config.yaml
hidden_act: "squared_relu"
moe_layers: [0, 1, 2, 3, 4, 5, 6, 7, 8, 9, 10, 11, 12, 13]
norm_eps: 1e-06
tie_word_embeddings: false
optimizer: "soap_variant"
max_grad_norm: 1.0
batch_tokens: [32768, 65536]
dataset: "wikipedia_en"
Below are experts of layer 2 (counted from 0) of a mixture-of-experts language model. Rows are named down (a neuron's output weights, with its number) and show model dimensions 0-255. Each number is 500 + 50 x the weight over its row's rms, rounded and kept within 0 to 999. Numbers have three digits each.
Before each expert's rows: a language model's description of what the expert responds to. This comes from a sample of Wikipedia text that the model never trained on.

# expert 27
The piece right after a word-initial capital letter, often P, N or I, as in N-e-glected, I-r-vine, Pic, and short first names like Mike.
down0:531373478495522500530542542498502503494528520488586544439464485518485444509505496499450559439656525436574481438513477469456575480536447429506520481472475503537476500495556483427475511527474507637410456553497597629489558469444469517467496509567493590509450463517536516460441490429445517485565508534567509551494564413502590497580459609534542595432422453532484506481548455512475572537538476540523606508490500437445580508473514478544656535564506525509576460460489518552494477615470494496496390562387468521482463428499506546472514469483520449538537524492529525496569520526486490500534470425426529488495455489424423500496433462477519504507499510492543560493503544443465467514495537530450472446438514566562587455597519495488487588431616492486450440630584402436365491493533545
down1:485569543496517420552517498499564379368516489550516478551453498540507527456606530459497456504506501486482467474473412487447475558474451466512429449473532510492544496360545446442441513432513451452458588479443518550493556438462537504497506550445493565440509567492473469539504489475462422523450406525517508490511517525578544573521447509520612480534562534493478527526508465494442555527500488525471607480468523513561486535468492530512526498546419494596412529558416580496551554523420492548570430573568536558537526505558507472506553527549560548475487494383556596618514412502470531527550547393464430506514548494519449515490604461474547476518446489488596550512529442519532486549550549600435500466561436545442531556534488426456492446550474357470416439603435437597564491516528416
down2:538547465381568483624634531528429522544484565487478428550523501489457522457501520473585460537499515394438548537435516458502551526527507600553453517535515472458582479516518531595627523515490601465520521489496459496465485557469488438546432463478487571413518509516522403519469513479424527637601562431442472363574545574529524509594542523429450520469562542497574538533570443565450444520431516464358482539444534517499432572501516529531488585494400526434446536501556479517534467537494504514513538519533444544521496460510527448386498557505593507474657484481539522572504533495496491522546464469530504467469504478487472500455453434534457518507448454535472587476445476523503482516414392473531489517476553500529475532533471437447441552609479511438442468485477465542506542573459540
down3:478429526559576403495524427517455504539473584562536473507456488461487514439543462414422413495453446584407537444502506459540526475523416513506616503537571374478448558456474537581492455494601513455506488549435518544485439458467492530426467581497487437523427429560517566629478522523472552416494562459483464538499467469525437491485467486606413480491544496420565519507484518447554529535401434398466454520465449530475453473438409586584414518420442492467558517495524497449463475446530498500486451502549532608584523450503463549518462572482491450493350543569508538512512457494481502539518507523565448506506514527510534624549472571478390532508527458491455429463501491524560456484430554503475505443388521467516507475508387574450543536535580503535454483505483461543437480512444576
down4:468512449415525526546479416468499501471461526502462559393578423489513475497589455518530536502430552439512490512517532519509430473455493535550469535372420458515457551444480523488474486542543487459505568521424475546361431498487471581539574475494518553519485565475520532472555500491552524504387392572434546519536480422467569483543543457541527524460500505479496461449460538530535446457471460467443505446535559567441462536442435570596466494625515512433532526508514473605373559511456555512432499545568463426509604554522498499563531480539468454483397403549464534387578490558632496507488516411428494393462523488437435487475584481497488562440461489557404506473466518477485408519484557516518516554408534473474498456477527604476465401563464535537495497444572507447476477473453459

# expert 7
Verbs and nouns right after to, in or of, like to play, taking, making; also word pieces after To, as in To-ul-ouse.
down0:521568488563449514440438498510459448537580579450550546477497528512487412484501358471520457478502480572552537494549470590514487464492550466425513520603447478449457551503545544540567538567501630473508498478510538435460463514511513435464446474525613472546458520404521587452471531435475446443396429553531481434504485505424390498480511478461443490415541462491499552465477549450544503496431413487541543503441504461528403541413601560433484525506384465502452508544411484518554494497449562470476421465471530510453507428497460486454440510518530525483383539513422461516530471490505464577432499506481519464493519445484600551531508571452429688544524475466481576560471506452513491516413475558560479484570504559430426488471498438485466451582426515471551422402469509505430555502469438
down1:547565475449454500477507573612555479509639565485502544477437485528487530553471530573512530550502463427526540502474482503600473465542555532497546471478478501465499527471481364547545473589432465399516486586478482507433437546476518443550492488515555499396539488513547506587478508583548465505497497519490554566557523504484470566634439471547514483490480566468506589435488492496454473424495442394438503525432538476575423632520516497535551535501537533550489538491453492498474507513467486541442461466440496575560464515448467393519520492497520392503519465493511507511511554371477547538570545438472511517517467421536592451477497587561396619428499526543494534520417592497499403525452488514467491525511469481563500424408476557430488402467392617480503487562584499427578464550485487
down2:441548448421522430519423595513523497513554554527544423493548531519452515517432420445559488553601379504488509445429532485469433489471489533545511566506432454472427508422496509479510603483507472534494395516468467414509520475527446501523495576657489435483550537486539466534441481531502494522463476525457527423455476569457586453461581530509543560566591545503416542516514388390467535493495450411532602490498504471515450486531555445527539424576514499505504546530524578525530421501456473492382549430492402564495489489586539428484513551519509559498467419480462535515595500500442487531522546541525406510440548513506565546507507482535593492467486477515477581492542383515489582506526553517431466415480489556582523450506505545480478558532483534568523422434550486392488490418620432
down3:570488508529550521476398528490559457493558623470488403470559400495497361482562539530477527488477485528580460482501464435475411542488495434452464491444526501556541512512514559482577587458392466531500516522546449457592449545468530651484595523520466470431486535600450491567487540523516473459552509473487506454427614494450536438572413548564486442553493482526513530508470518434503512445458464452424501511553482479523522548382577437482561434514534482461465529574470505434489631518561544499500508442397483465503520562466538562473510490538478507414596550448519535475558515372510464511520488515470461509421538502453493436413519465423519453540492530516469533491400509503437432376444551462600435527500522520507577589418525501541439479524547459485419429530508458480508484510477567
down4:538520490551407514466536451482516438407536464470465392560507454456575414439409512490496457463592511528518550543527491490521516504510510506423423485437475494502449558540470480450466409479454567535504428444473452450532526532469429396428533454497539583481509532627468449565477545468545507489310514505488497565509431528491514519512521536364446490558496540468494450453456419485587505549560470518552541501458414548540530551468447419629577431554574547518529473439549546468453489501483460513458459524528453517436516539483475529572542573594492451480484512512459558571520505462520510537469434437527499461485483482518539448552486471489482435526600529508568446509456551542526530508458498561522465483387533478510355570446585407462535511519462409502522513483500459490630551530521374

# expert 15
The letter g as a word piece inside words and names, as in Bel-g-ian, mer-g-ing, immi-g-rated, promul-g-ation, e.g.
down8:516444511520472506426504446507516670469514422441477495567363555478460555470485472457445525491477525513555460457541485584451473465546516633497430620608477615491505504448529437546565464485409452538598547431432548558453499492465443446464590527420477485487541497435501497536540435503568566523490505487515641487564428463519498557538519524532434473472524545520518542514467542471412454564514520479427473477512478491510447464511574535526482528426456577558486503386498537470498516545438496494566421516496539394503491457532476497500497495402591572476413512524576531419493553578576484564482599455564478441479469596485457497524469424492475527482508534583514454499475494521548481504495574385464528520577525425483563564470514465478491495536490427433593513547537488587481491445556487
down9:586554518469448487518551482560455538446512472515535533520578428503546540496506486502449384334515471527466437482561544480452557498548530461431424541573569416475619560539451407562413405502544500495524514449518480426468485451497449531548474463536525480503546440357447507433502544559516509406537539459543513571532432487484423479569471557584543536512568545500484415467471516617478521592537482539531478492459437448460454510444455443530475550503474464476466618462551446420491568554583476528496466533519475482517497469576544563423481489563461523417505520603429520527392516554479553519433440524547481522457530501484527580491452523501581476616479498442451434469464500421556448541467491430515518423549538543478545430439530536538481433470539508527554444433471494465446519461560412
down10:559466572586480398433436428486497515528516368492514537475520549471536522529446480480524387462526551470522451476566498360511502460486502483521468445511538572475492593403518498489443507493432452522501570524561518442438530511521515478501448493559488544494467550545404546484421585530467488429456429471613477523555458475470492513494513513557536495469502503515514467411587420499484439523455523543450482537498582560579543490394512541468525408520537450481490513449480445441399550456488500451517599387557466396565521343565511522542420491477421484561497526509507538452481495544610539506469537556418449466578485515518522513591404495474492515580531488505535559566513522496562411558647540494466463482527511554530493524541489432468515507625554505481552439573525569479475568490466498
down11:564487471472442481497483505465560494453469497468501504525513564502453467476461412472511475470484445431442599529570456570458607524432509480484578511412363486505471545530521543534555513556490489420481615477506482543544514525542556512451464481431473543511472499560480354487538520572450439481430611527474502440473519531545484570534509524418558499419541515465421495488596434583686540431507509452615542481513504548505451386505463530521502527496568487525526559516512561475473483421547518455403530501584579525487514478550538513483539557518474542450489483550494518534476551481431555461501426509504563432424518554563540455491557535464440514536528554544499539446531488624621451549481465533577549601477439480513417446527394510444524526506504477590493599478487482491433452570453448
down12:584502465477492400506522524492503489537581435432516471586364518524481486520484481540508444510547483511463514483447471401525489435449541532527465446487444537487556452509437496539497540490495565521441456453497561506460481434471408556482500505468512634511490494408491483461464482504526529476477495558500441496515423428475577436428520491488478550577497559570500426508443455542546420541469510619466530451473398544544468520477516554461375502475567450491494541507487431514449585515467535483479524380540509499500492579490551445490542513418465469637522527596497414581622504426558595529458421440471486429525453542599506461492512526561520545434460519452539514434488475546540628434492499602486605497420597503554545479503496498589573542488577537543521497461474510495424497416402497

# expert 25
Sentence-final periods plus decimal points in numbers and percentages (93.44%), and dots in abbreviations and initials (K. G. Saur).
down0:549428510458483576541594486504602465505550528384565540463497510406389523497484543525538558448475519581573466495539667503462521590492525491546523541537591495566511501504519441505482575547418551446495541501448447541497500457504415489534517494579499432499519499429461444583530490495557458508500473516466459564505371488533538475545518578432512479518523584484518478514401520470558515393485463504467497531403442434526495482530435422517461494523532523445445578456504430550547459439604567497463461474384566515501463479496453542516571501503500507482432438509449515570499582475502481619559484449453457483541502428508523536509465496487567523546334474346406497458591512495425456522449487569483446482521495552436484536518422416485503434504519530498558484411441506487456501474489542
down1:584482537538516511543497470467584506557440533479481550423522496538448515472599532431539523517462443517371409441493594547533481498523546521532453398504464553575477566511532499487533495480416464492585509544588494418428497484491518455539468427461602532514533446515526465419488651550546495515464504551440573572466525531500422499518543498510593566513506522628560408451508483462541491518479486524413632523456459391550444557462652482500468502344525620463543555535449449517570563527531530469416420514477566558457485456461458518567497517499510406545487524396526496542503626503503502525478481517562527509453554535491521492570463527522498490515468488539514533450587458469531505466516534530541486542561568444559563455518530489462439473455501482552457453448483474612509486513458484
down2:417485524495467421506463472485454462501489424531551479498491537459487458517467532446476456438477517579492427518463514505470395552453546544534430490410560500449496540525419455539563575493479441522511548511554426521515493480552551535414553369393568520509522467401501465462458451486407579525468529458499375488368517516484540548500470548596636382530525533507500443531539553467447545460568677506592468324478460506518497453528560563540594431481471467485586497423546539484472478458576473403429494593509538452520452506479530479481547482492475496477524426489490507440572495541437585488432418508519476514513519553484492493498521506534514588475482502473514494470529569507520458590440482501496443452493512507458501512481470519536569428496524468410449601534509545437404472512462492
down3:554550503450566525424573509490459468530555486478483468548420521529545463539577489507508428552610510477475524545445408405512543466510516467488562426496454496484533440381467586585495569431489505540459483586507441532424445464624504527520549398465486525455479468475507537451552502483486393592584498514526527429495517493480505421457514584437492455487529540537541448399464452525520518451458553490493462503439478583484466440523518515496487493489554579423438474443544521385517548489489462552496464474496511484474464433462490519497495446468413543425600517459431462438589550481495573451461540445487452459478577483521395594522567518502498475434559488527490619615569476547492504504479635424489538495535603519420522466621365462515419510490516453470569446491475497488481501493435515
down4:423514570468581463492422537460509527494513516458440507499467473478538555465536519510470558454565459454516529529492562401451619508508451546464424491493456539506511617580419518509478473523548435473627465498460586481517479484592478462549472518503496513553483480451499497505489460540448440386540372498507547456537585441490536494530587612517468502414437540522511549560507426467518388415472446578537568566491552600491575505432417481486533500453522540481462473515528542523466510428520560442467499445564532552504521586472492457445504576431349394485451438536492488445628495547479586462529485439582426525517452506542378416493528468507443482444572509516516407486406488489441484531534396508472468451534525530506525433509549480555542419475561505434546506539511484470509461522481546

# expert 24
Word-final noun suffixes and institutional head nouns such as -age, -ation, -ence, -ity, -ology, Foundation, Stadium, County.
down0:516468471535524491509560446519448481478445398484507450420509566564541516470447469415527492443508486533427558502479514572480527526474519439602550524545532506464528545544516503690521536460452568448426499382537450465525579593549459457505507437435545519459549448481522511546480514555392456448459494533594497502538493454467558572457536452490488474412532496551485489476446542509505576488477540491552420464441490496399500407439608470450514559502461515487437504531570521517483551488456549527492523482546437549451524476444511473508532464521527533506340611507501467413510500416503557421520624534491520447546565547401514547460380393447502540565437517476573463417595553454513416482489467526424547434639561460480455495523454472479491434557475469518495477488504493525479505526529555
down1:539501537449443550484525542557505510496473518518455439487471511490583503503462478615551461464507564523462544433509508477532463370348481430520560516528470513474485473402520523504525501513500561525528450557429634504488616550441512545491463483425539431499520415520566508455521544553465495457570529443562484538513453483557503559537471480512491503567552492558537521512482516486513462511430454518549464471426504497490528502514506422477493470529456492448503525568531421480590591505519420482483538436381489552528426543564486377454451602540505507550507462528503385487594528492571553451493481490590526495446553498621579434480470478496532505480397541548482461491413480507403511610549434506445535446455564588479501588437532526612402572410480533497503548610502468543569506584492458
down2:455479467494492397588526531456470495522446460513529521523491542594552573633558439443390476500489456485577470530426487501559487610681555539548430605527542496558524513527443508519508389483516528524469501529550463570471529508523551473431510486517416496530423471516535537530462526498548462562457460440493415546440514484509501468467529541500539561537488582461477424508524565406443443563480508550511440428549466427532515560392506612507449422477471552564420497482453478469514491633479599534481514573515500564480487489481489523483565554453489481442498470545529434405575514556483552540504525427515555523440441524453461537610445418465507489454413464513447573493567553554501495453552450533532480461444554561503516498583479496483562546549385566508451545476503525582539506488429555
down3:539558427544493433468473531560384555398480524512400537551592570512474555518463476521607525509547461483468487473437440544397505434576462553443452408533496537488457610521621520465500561468548424497504508529547529428525505477494538445531491527368475489440501495520521492449500478447418526552435419526555449489519503475438552468491510546585488552420521528508524510553492537596444447580423454574504532509472526527458416480573535572550521525502465504519531444422551531456535495488461511444476509463489453540439447522566425478491444594481461464511572598414528525522552481455576519466564389519516545538544404535429509536513539535435504546491464526642539389561459412428515572482438487541560475487505580569485507499524511565444522446489504491558406552540455538435552536485558525
down4:460468531480448564413529493462507496572407591548458512479566442477513545528446507507593507470514538552565492586590455448609457508496534478437540503526532486601609443537460541498530385548490484614448397508528574518494511495489482530485488548589498489593429483546450503525486516470460562470543492475465501371487443503647493557532534552528601581493490507540529469543576477458465515465463556535523424562510530525487438421540492526530517531404461588537447440498504569546468450488449472512503429560407553437505543551463429566524485469411548523574486527536545474636517443485475471407476448595488554455425539471475545522528511461393463458545564535505469478533563481498566539462469475496536446445489404461559477456505533492583525429534422431515501497470501462528421409508574538

# expert 4
Middle syllables inside proper names and foreign words, such as Gu-er-rero, Al-mer-ía, Ken-ner, Dal-mat-ia.
down0:509515482587418486614479420576498545434532489458466545448555485583504488441433429588553520415395548506480492499526381448467456485520526585479493476552495629507546548511556548421540441533525521499429480583465477501612585587476529504570608515556490418529489524498490506493479485479464462551529551555503426439539457544528481505542512553537556487424483500586492496573507452538538512550456549490480396494469450511494584608580456478561438538514454450520411506445477485526570472417411535397522541494536443537503481407545536508432534420491554521499558505475546537541508476459452504497489513559452459546507539554557482452461553477493473561412511526554460549485500566524552470512476523490579430538389500465525564429559504566613497567411505416464527436544457527588443408491543497
down1:556558505562474530558504467472490465510503427469528486461559508451516458484569540587474464446516594427416466489454496472495520537480539479506527396523533558482488411506554542508528449469489468648475551468515489503452512426399499476504501522474582496445553508565642464581471454449523531530440489587482519520518489498456539460527436532518618599477412543576460492408518382445408518558526412495479568536475512475452519528489488513410446454501482465530551486573534618492551591480432469577521475428460446551466535447456508464480446529523455538531476529460538483356463549463459536522538466388383482552483578559528481492488478504453503502611573503456456513480549460506532478505493421476568517528470498533421469512496483429422555486414520570437436553411497629450510426506440544
down2:423491534546523511562507504576466499381546441506520544518480516624461471489494424462490515504540503481568413435436512442462457451501463492545612442497449557497520437469484398446450510428469489480542441455561436486605496478539543427433543515556417454531541470451450585427442491470503494439475492488482482558519479525408474503548554572491467454491440503472491564523433443492538462465538555537502535554573518574602562547468619578489491468451524550440565501486490523464476495483577561485522539493437466512483493511533461621521482532469501502519463550463504369567469538430526484521566465538517557437595487590425551503547517429570451444575559532513540543494489552486345474485487390457431537438502537572456531496531474487396483531464452507541505525475581508401548410567438613
down3:562411487497408543490494340454602444498529498546521512498480485469532521526576454470496532598539437505387489368485498544503432457580489500496349482503524481488502513494375539524457524514447498571446442467530506472456478578537434476568476546532493548493481462472479459503492543508452541488509469490544537504499530498541525461564527607528546581512449477464485453418497522531438477448540474568561537601382462550561495565592439514481523519618491468576483453432541554472485546528516440498470422534481423567465474523407453463534412447424570533513511463429470483469601490455560454539512517548503504429534441526480469472543456509493575517467490433490462468553487407490512418524506625501484468476552392609451585465453429487486484453452594481505467500441511600507471438492490409
down4:409578466547461451494496504412464554533507589439514526519416658518482429534488565510430462491464552565464430421503455508471473440457449503528459503522498536530547505506431454441515518467492476512667491520522455434412426488434440598539520475511541452535536453417495630564495512572477510508609617493486560562495472533522536472500509505460566400480548436540478480488507437450548557475605513448555426472492527470481417555496517506521453518437533533447550498406434478454527415577579423542542511502535550522545532537516497519508539520459482483482531573416459510460420581407541464575531507466515504424471474432441462571490499450570442486482508481524541409520438457440533509572519445544425508428493563516470608484616485432448507565470510447517460486465529460487446508543505604

# expert 18
Inflectional endings and common verbs or participles after is, was, a, such as -es, -ed, appears, follows, known, told.
down1:539438505532510500448492530516453431472491486483422422372483568558459563523492532396532514552494557520472495485524551522526561520507520404520489499544451528459596504558490583517515471539503438489411518479400551334491530517542448501433617501554477460470562492619521609489475492487480495522469473521432472506529453449438404492542523490490410520491432512529499583478562522500606447464517447447473414402497471519468479396435397432557474546494526567486506487545488490517525547431506511479509435511527381549546479569462535506440505549495487480394580424543363491486482479550496427533462509541500558507565516437553525501552435483466543519479485464545480448456331480484442535558515545460475556483499511466579608459480572503546492534368549391535500468490535549509514483467531518
down2:463477557470486421552619449522464480491438546551478504523531504556426502442447533454516571469525429533435498491469466528493481545550408546543551560565563544476588481497554529502529564439502632550474538426489480572565526528519468488457419535525528488471495419500533504497517496502461484478580436463535491576487611585438506460415417507502420523585458545419493581504459474623516511483499474402512455520450560523496457430502618520414539573490451554512562533437546501532525466407534523460530500559619455578477438440469442430427510562473546488577456501491489509527494501629497475515431523444489477480607529479504474536549528515512404474443571507448427466525514654540514546524400483542497495562538543469504507595510470552452470414535522519551509508379522540515597527452498466
down3:508520492479457426526417518465471484464408521476510504531479615509426482476513584411474475500564543518612464513538529517558491554475483498430514548509514475595528491570605468496460398531502511537524524366433543504539475538472536561563410468429493491466469479357499470518453495576486482514464513476378436533533458443542486488504503568484476508516518435514542498516459533522533530478512502515573468490493482520559507437528432446503415542387466421524420518516473547463503503416582388464477473504550518436432464501460579563501456487609575521419468535523487457445447536505409526492524465479465494485474460459371496551494541525460535484521509476612470585459540486499483572562566468604489564453450480621481483528505473496432581526470460534509449544594526522495313412590484455
down4:496508567547509456505488583517498641461468489506479529559506384510467475465481487533474547564561493523486509493575437513409518494542585536439505491469484570453516495467451434552462492462549486579459455337443533499455557455567466515476468518518564532530468521420442475557519555447419517505529465567575426540497505425439481552562556377539532482484530515500464485567539460527547473499463503427551555511548478547391547497428446518544480545404444481442564376537474495547403565468472438491521426584466479506466478573453455536387502456544540449408469569438549507439547386474440591473478524496547538549524520465463430438470551459545522561484470522517506488553451495569517542568505513520392525542492496548548419399533522583437503470510519550461510510446542565425435495480433371
down5:552547473568520529499482540430472515579513527582561480530576514513509437465567525466540507539469450511466503430527450553464544436500461429500449547402592539478435476532627567496519587568512571505508539482589474499552446469547437413454513466527486453414447523468502438505470483506512510565488471577473539488536608406493536447528513537519450399433424436540575502474505524565491454474453452428458595473512435511571580439577510360532452543590502511455407501449526495508522464394557494460434488454451456544526454530554602466544499445411546528542493534562475464472502454431435570496631556456530530557509546521494552509488551552522512540612567528569525524435395506552469644495513522481449455519494486546565431479500531536524436586435446526542511457532446514438531511509469468

# expert 31
Short vowel or consonant pieces inside or ending foreign names and words, such as Matte-o, Reggi-o, Flo-ra, havo-c, Lau, Mau.
down0:506512542453457460498512489477522481493486496428540398469493462449530421472419551528497530446453517484349435482574513541495468565445475479651435511566509627447483498464494556430509486537500501463535473541525485421524501601362551526528574533436496532446535439527478369469474502546507444431454572504481480480547450575440538462480417505457521431526538493417478514393416578527518501482554485505533496607517429514545497473493488538499388404458477534528550569524482477538453548430456505614484504498581531507531531542529554478497479500487507503569594635579464525435507492471492525509414459508560492453485476501607472449489484601556535492449490558536532533460513467461559442537491477561531443437538603552497487510587545505457507476520415441555531472543455586504356474516455488
down1:506446556468493471470553476500561522610504578467511512461539504480453499477542523507504470553532523386498441529437447555452497529364491533462534447470517532578473507416475485470516525471443577440512500519512483466432474576518530534523382483440561492476549409433388598580492520454471502572455519418489431515526484424527514464526491474480469393552526454413471472514463480480576534430463478500604515586470524398575591542554547499470512518480508418432455435468531537409526543483471503504549505426371487586520513585633444490515519520505435461501477487517412466500498466445570536555477442480509463498428546391454490588396530561491560450545471585524545498484453467468391514467427489504526538463472426481503543403413485501573500478458502492488503401471543448367514531443501513
down2:543507492562470452449486566498566529453466444587462380492508513481533450484466604504553386407479553474484418550527460535537507501542435493495462501568419515497440364569535491464492439506551453556484536485489564434533438511554432514522550505404459402485460476479551424515525423512558518467600417550511425477547402536438546541484483546575405438500534497560462419503504563536429393454512560456507474498539519531479468493502568481527487541537507623426566597375493535421468518514523483445578445511552450529466558558594526441506492487484451526472564471480444498471495613520472451459542491456521468457528576491501541511506563494457473466480449576505502438542571560488520552535503462525461486496533532557444507487552461627499580512480578555578396553535471584554559468540523419
down3:468531422454536430545643486506387453510445496545553522521437455507537474569504462452590554518555513507512517488484467468536596532464497515546605401526531505478465541572585541482531469444470460426604452637546595504535549474492491473456525592638505465439506532530450448425504398495513440544524484535538462490458502605528500498463407403529459506458568566518560468606546464540493498531559563573532519533536491430518505392489508517476472445502512568490394514600555498421573517532619449553443475473480536464441496530477484527526507511565480437535507489477501489488445448543518424529601528502411481464477452458505554482485474458517511434501515481388419487494536489523561419462480452572568474485546571492455613514486496467453461497473574528451459571501520552455564441511596486
down4:461452334532529505483508550497440494536540471573494517478541540590552551570533485572438535470425519547476536494399521510490589475441541489483397469560444551472443512533488555533498461447524533570522481587549441434467477478497567414437477417502343568488527487535518574430499498517448481495513546446527490501553503557447557494468567437485565512466432555479552545453581494507436508480542583484634508608489555521467553498488556492531513510511519395552427526455534466560575487560563464400445495584445479424534501505493518505467541437435481548573503488529510579542499575444528525545502567464404581563515461488468485512543490613533502472533492484444530491481488516434598508521596564462409483447547502426575491563583476493634519573497484472575555507449433520457493539538447475

# expert 21
Adjective suffixes -ian, -ical, -logical, -ist, plus taxonomy words like family, species, and place names such as Pennsylvania, Oxford.
down0:519496522504552546448485478482443517478549535583575425450486541485500494439558556474521462484571466543521438412455467497501459525468436496480506527439522437488452502518486408557477593495499551604495544452541540518451425429600463553548521513633546543546481460410480582487471514359529556445365451536484505479508422427440540493465574543481539464541500458544459453495522479461420572489535479511529444536451545495520544503529436550470573498467541438551467470480572449461524527483502475467535522457519400485420529510538518452528533571584454443512438504454451434591519475428516545491488531509526583533592542467387469487490461502561458481599520338417393457489404511516485535526598443427546521425535513492462441439447524573578474506468527420483454487463423531479386467485447541
down1:517471469465399447501502455561514467471491546548431594537500396502571551448558598510503529461416481560440517536528520421474466485639459461553511620546483517560554422514506466530496482356515511454497561521451487392573504509501554484477490483471462521528439508441561502459462552421459523436515505559543502477473522452626484482576498545527510479535519488475574553389548483491659497547466587531493557540453452451494464551499465650495524527489498552521501399468530502452485409488481485428427534428458523492507506437504483486477474540489493473528463443505601398465497419446447542543428542482585546553424518515496461530521506546519485547513467486502548644576431450420474512456468494526503449525454520470523561612515450565457471437464436439512452584518478522545420542441443495
down2:440526509471522471596517382504587554593535514587392404533400359532524497488555524493522509494505537538487527551545427451548460570478557569487584445512466596473556542451489439478625492511606509494491493516453468443469468475543463434522581512590554573415451502515541403501461519556467447499441491462521534606453516518500490605476503451534509512533431419494536478573480461516501489510501500458545489444466480482523460467482551500465496510513484500432490552431521478509487510614503550533618469503503436588566533574558453459547458446544451464588512396448454490520496494475452438504491535448544466458512482646476550507513573534548567534490572552545511457531487475561467486455510468515496494446425489539568451590577484515431464486400428413382483471532438542553479499433541432
down3:497443460489596527503490477429549412519499466502499495480513395463473607429525511540499495574528485625514485397558543458536416527538593471502516528436540434509485501509467563443528587480546495425461477541515524546565488510539563440537512532477550449538523531492523544559471535497598458576486560470581466517473579540452488474469569466537471570535462510573578510443490531421479467483459424454482510495451489558354519534468537617468509450484462397430549489506543558518488470459458571485565490402460479490500462506444431446475448515526568578428491459578438564525442490387482523535592423559488527514494466463587455585453481510515491499565384551450521501440411528498481412465513506405445523603533479496521479438540478512446395528566465458391440526507450576422524440524449548
down4:491455454504534497462477442555473505584596520445464512499503510434461482471535518462475439584477550559497520400458514475564511510508580523451608517500529441492607457585483510487582396567485437457455467565558525451442409517580473494558478592475431585462518425518518500536487447465562470465472505534560619511448443500476494510538556454502581636430423531526518478527495540523433604537520530462475514400548476476584513580479536511490504535467471521463461456501445450419440520546572431493480509470478506524489452452485560460521487435540535508435529496437497602537434457461502585505473417606514529591446435486534506441515444515480478465493519533565494598394477448481524448549499529545433549512471532576490463603558559479459595551485409623524563463434443634516513514447505498